config = dict(
    hidden_size=640,
    n_experts=16,
    d_shared_expert=0,
    routed_scale=2.0,
    balance_bias=False,
    lr_router=0.000695,
    vocab_size=8192,
    norm='rmsnorm',
    parallel_block=False,
    init_std_down=0.0036,
    weight_decay=0.0,
    decay_shape='sqrt',
    max_seq_len=512,
    max_steps=9347,
)
Below are experts of layer 7 (counted from 0) of a mixture-of-experts language model. Rows are named router (the router's row for the expert), gate (a neuron's input weights, with its number), up (a neuron's input weights, with its number), down (a neuron's output weights, with its number) and show model dimensions 256-319. Each number is 50 + 12 x the weight over its row's rms, rounded and kept within 0 to 99.
After each expert's rows: "gets" lists some tokens that make up at least twice as much of what it gets as of all text; "comes before" lists some tokens at least twice as common just after its tokens as in all text. This comes from a sample of Wikipedia text that the model never trained on. Tokens count by the router's weight.

# expert 0
router:36 59 48 27 44 41 57 60 34 71 45 41 32 58 51 30 41 64 56 43 38 55 52 34 54 44 66 60 41 60 31 36 52 27 62 31 50 67 56 66 48 37 68 58 38 58 24 41 40 53 65 35 53 51 55 46 58 52 30 49 51 46 69 43
gate0:57 43 63 27 56 49 53 55 34 59 64 17 51 65 50 51 32 52 55 49 73 54 56 46 68 47 62 41 35 60 32 61 37 26 52 65 61 53 41 45 57 51 54 32 51 60 39 56 41 66 43 70 56 44 43 37 60 42 51 82 41 50 60 61
up0:60 40 34 42 50 56 57 51 28 23 41 56 51 47 63 48 51 34 53 54 37 54 69 29 48 50 45 27 45 43 54 36 52 39 65 44 27 48 36 55 54 49 60 63 66 46 55 55 32 57 83 51 44 64 51 52 47 70 48 21 50 45 35 32
down0:31 61 48 57 40 63 62 70 60 32 56 34 58 38 37 69 36 58 47 44 48 65 48 56 46 67 62 52 39 33 42 22 64 61 53 51 41 55 72 36 51 52 56 45 64 55 37 80 84 59 66 51 55 61 54 57 43 53 65 29 43 41 47 64
gets: " |\n", ".\n\n", "\n", " (", "\n\n", " \""
comes before: "|", "-", "==", "The", "===", "="

# expert 6
router:41 54 67 43 53 56 49 44 50 55 46 53 67 51 55 41 63 49 45 68 32 63 30 93 59 38 44 47 29 52 66 40 34 63 50 42 54 58 44 34 37 48 46 35 59 61 57 79 66 80 70 56 52 28 45 53 73 24 67 57 42 32 64 63
gate0:40 29 40 51 58 74 77 49 43 62 45 54 51 63 61 31 30 61 59 27 56 50 47 46 51 59 38 38 25 70 53 35 39 53 54 60 23 68 65 50 40 66 46 55 49 56 65 46 50 60 52 44 55 36 45 51 51 41 65 50 41 32 67 52
up0:26 65 59 62 18 67 52 35 56 78 44 50 65 32 35 68 37 43 59 46 53 57 71 45 41 38 41 38 39 44 41 60 49 41 55 43 77 40 47 57 49 53 64 30 51 65 53 44 41 50 56 62 43 31 44 61 25 47 46 47 59 63 63 44
down0:53 60 49 43 15 37 47 70 58 57 52 44 59 64 68 32 61 36 41 42 37 43 43 40 46 45 42 65 26 65 47 35 53 42 63 32 31 54 43 69 60 37 53 42 44 56 40 45 65 49 53 54 56 44 39 42 60 46 41 53 39 38 33 45
gets: " |", ",", " of", " in", " to", ":"
comes before: " the", " ", " a", " his", " an", " The"

# expert 10
router:40 44 55 51 42 40 40 39 57 42 60 54 59 46 49 42 47 61 30 70 46 48 56 51 60 66 54 50 52 41 46 28 28 36 48 56 43 61 58 40 73 53 65 29 41 58 69 65 65 66 57 53 49 57 51 50 74 59 57 57 50 55 72 52
gate0:60 49 53 42 36 52 38 43 52 73 43 60 59 55 36 48 43 53 48 71 54 59 43 49 53 61 64 55 36 60 48 60 69 70 38 36 49 40 24 69 54 39 52 31 47 44 44 50 61 58 62 76 47 62 48 48 41 55 48 49 60 50 38 55
up0:31 51 52 36 50 69 51 73 31 63 58 56 48 55 34 71 51 33 56 67 46 50 52 57 45 47 37 63 49 39 49 57 63 22 46 35 61 32 36 42 54 62 67 74 57 61 58 56 49 52 43 51 71 57 51 57 37 31 31 47 54 77 57 42
down0:57 45 61 51 49 36 19 38 70 52 61 60 58 53 47 45 28 33 47 42 51 71 36 16 53 43 58 50 55 55 22 57 59 46 63 46 63 71 53 48 61 50 71 61 36 49 41 50 55 35 54 52 32 64 39 51 43 69 53 37 53 41 35 49
gets: ".", " |", "\n", "|", ":", "-"
comes before: " ", "-", ":", " The", "|", " In"

# expert 1
router:36 47 49 37 58 42 55 48 63 19 64 67 48 39 52 43 29 52 58 47 55 49 51 42 49 58 38 58 71 47 15 33 47 32 50 54 26 72 45 32 67 63 52 38 73 52 61 23 20 42 48 49 58 66 47 54 53 60 61 27 59 36 58 54
gate0:50 49 39 51 50 28 48 38 48 51 38 49 51 33 36 30 71 29 20 27 60 68 43 38 64 33 52 60 57 45 36 44 42 39 42 35 56 42 54 49 47 65 28 66 34 56 56 42 52 52 32 52 54 43 33 44 49 60 61 61 59 53 47 61
up0:54 54 46 75 56 37 55 33 44 26 58 64 55 45 54 31 36 61 40 43 55 51 68 36 47 46 44 27 62 78 48 46 68 56 57 50 54 56 41 38 68 51 29 36 37 46 37 61 40 55 70 59 48 46 24 53 56 46 42 46 60 44 53 66
down0:52 45 46 65 66 41 73 65 56 53 46 43 58 48 43 46 43 39 47 61 56 50 49 54 66 47 49 56 46 38 44 58 37 47 44 41 43 54 58 68 43 55 71 38 44 27 64 47 62 67 51 45 49 45 38 55 58 48 31 59 48 51 38 39
gets: " ", "0", "1", "2", "3", "–"
comes before: " |", "–", "1", "0", ";", "2"

# expert 8
router:42 46 34 52 49 31 62 63 24 25 74 61 48 64 39 37 39 43 77 48 53 69 53 22 51 53 60 50 47 60 38 57 73 39 44 38 44 68 49 53 56 42 58 46 60 67 52 34 45 37 59 56 48 59 53 52 44 60 42 52 75 57 36 51
gate0:62 39 52 27 46 62 31 44 51 44 43 51 69 67 59 45 76 46 50 64 62 60 49 38 58 36 31 45 63 32 59 39 59 56 55 61 47 50 40 35 63 50 47 38 52 39 45 31 46 22 46 36 18 45 41 48 69 71 68 71 56 55 39 49
up0:62 57 69 50 43 54 85 31 60 26 44 40 46 26 67 55 35 27 44 54 60 37 62 58 61 64 45 26 62 65 53 41 48 60 44 71 41 53 61 47 42 46 61 50 52 73 42 43 63 48 41 54 47 63 61 32 60 41 60 55 54 31 36 48
down0:76 45 27 70 49 56 56 38 55 43 55 60 56 48 65 63 53 09 57 59 42 58 57 33 33 52 45 42 45 49 55 48 51 62 51 48 58 47 26 35 46 37 71 63 46 54 48 30 66 35 45 39 61 58 54 50 58 54 53 62 62 49 33 61
gets: " ", " (", "–", "201", "200", "202"
comes before: "201", "1", "200", "0", "2", "202"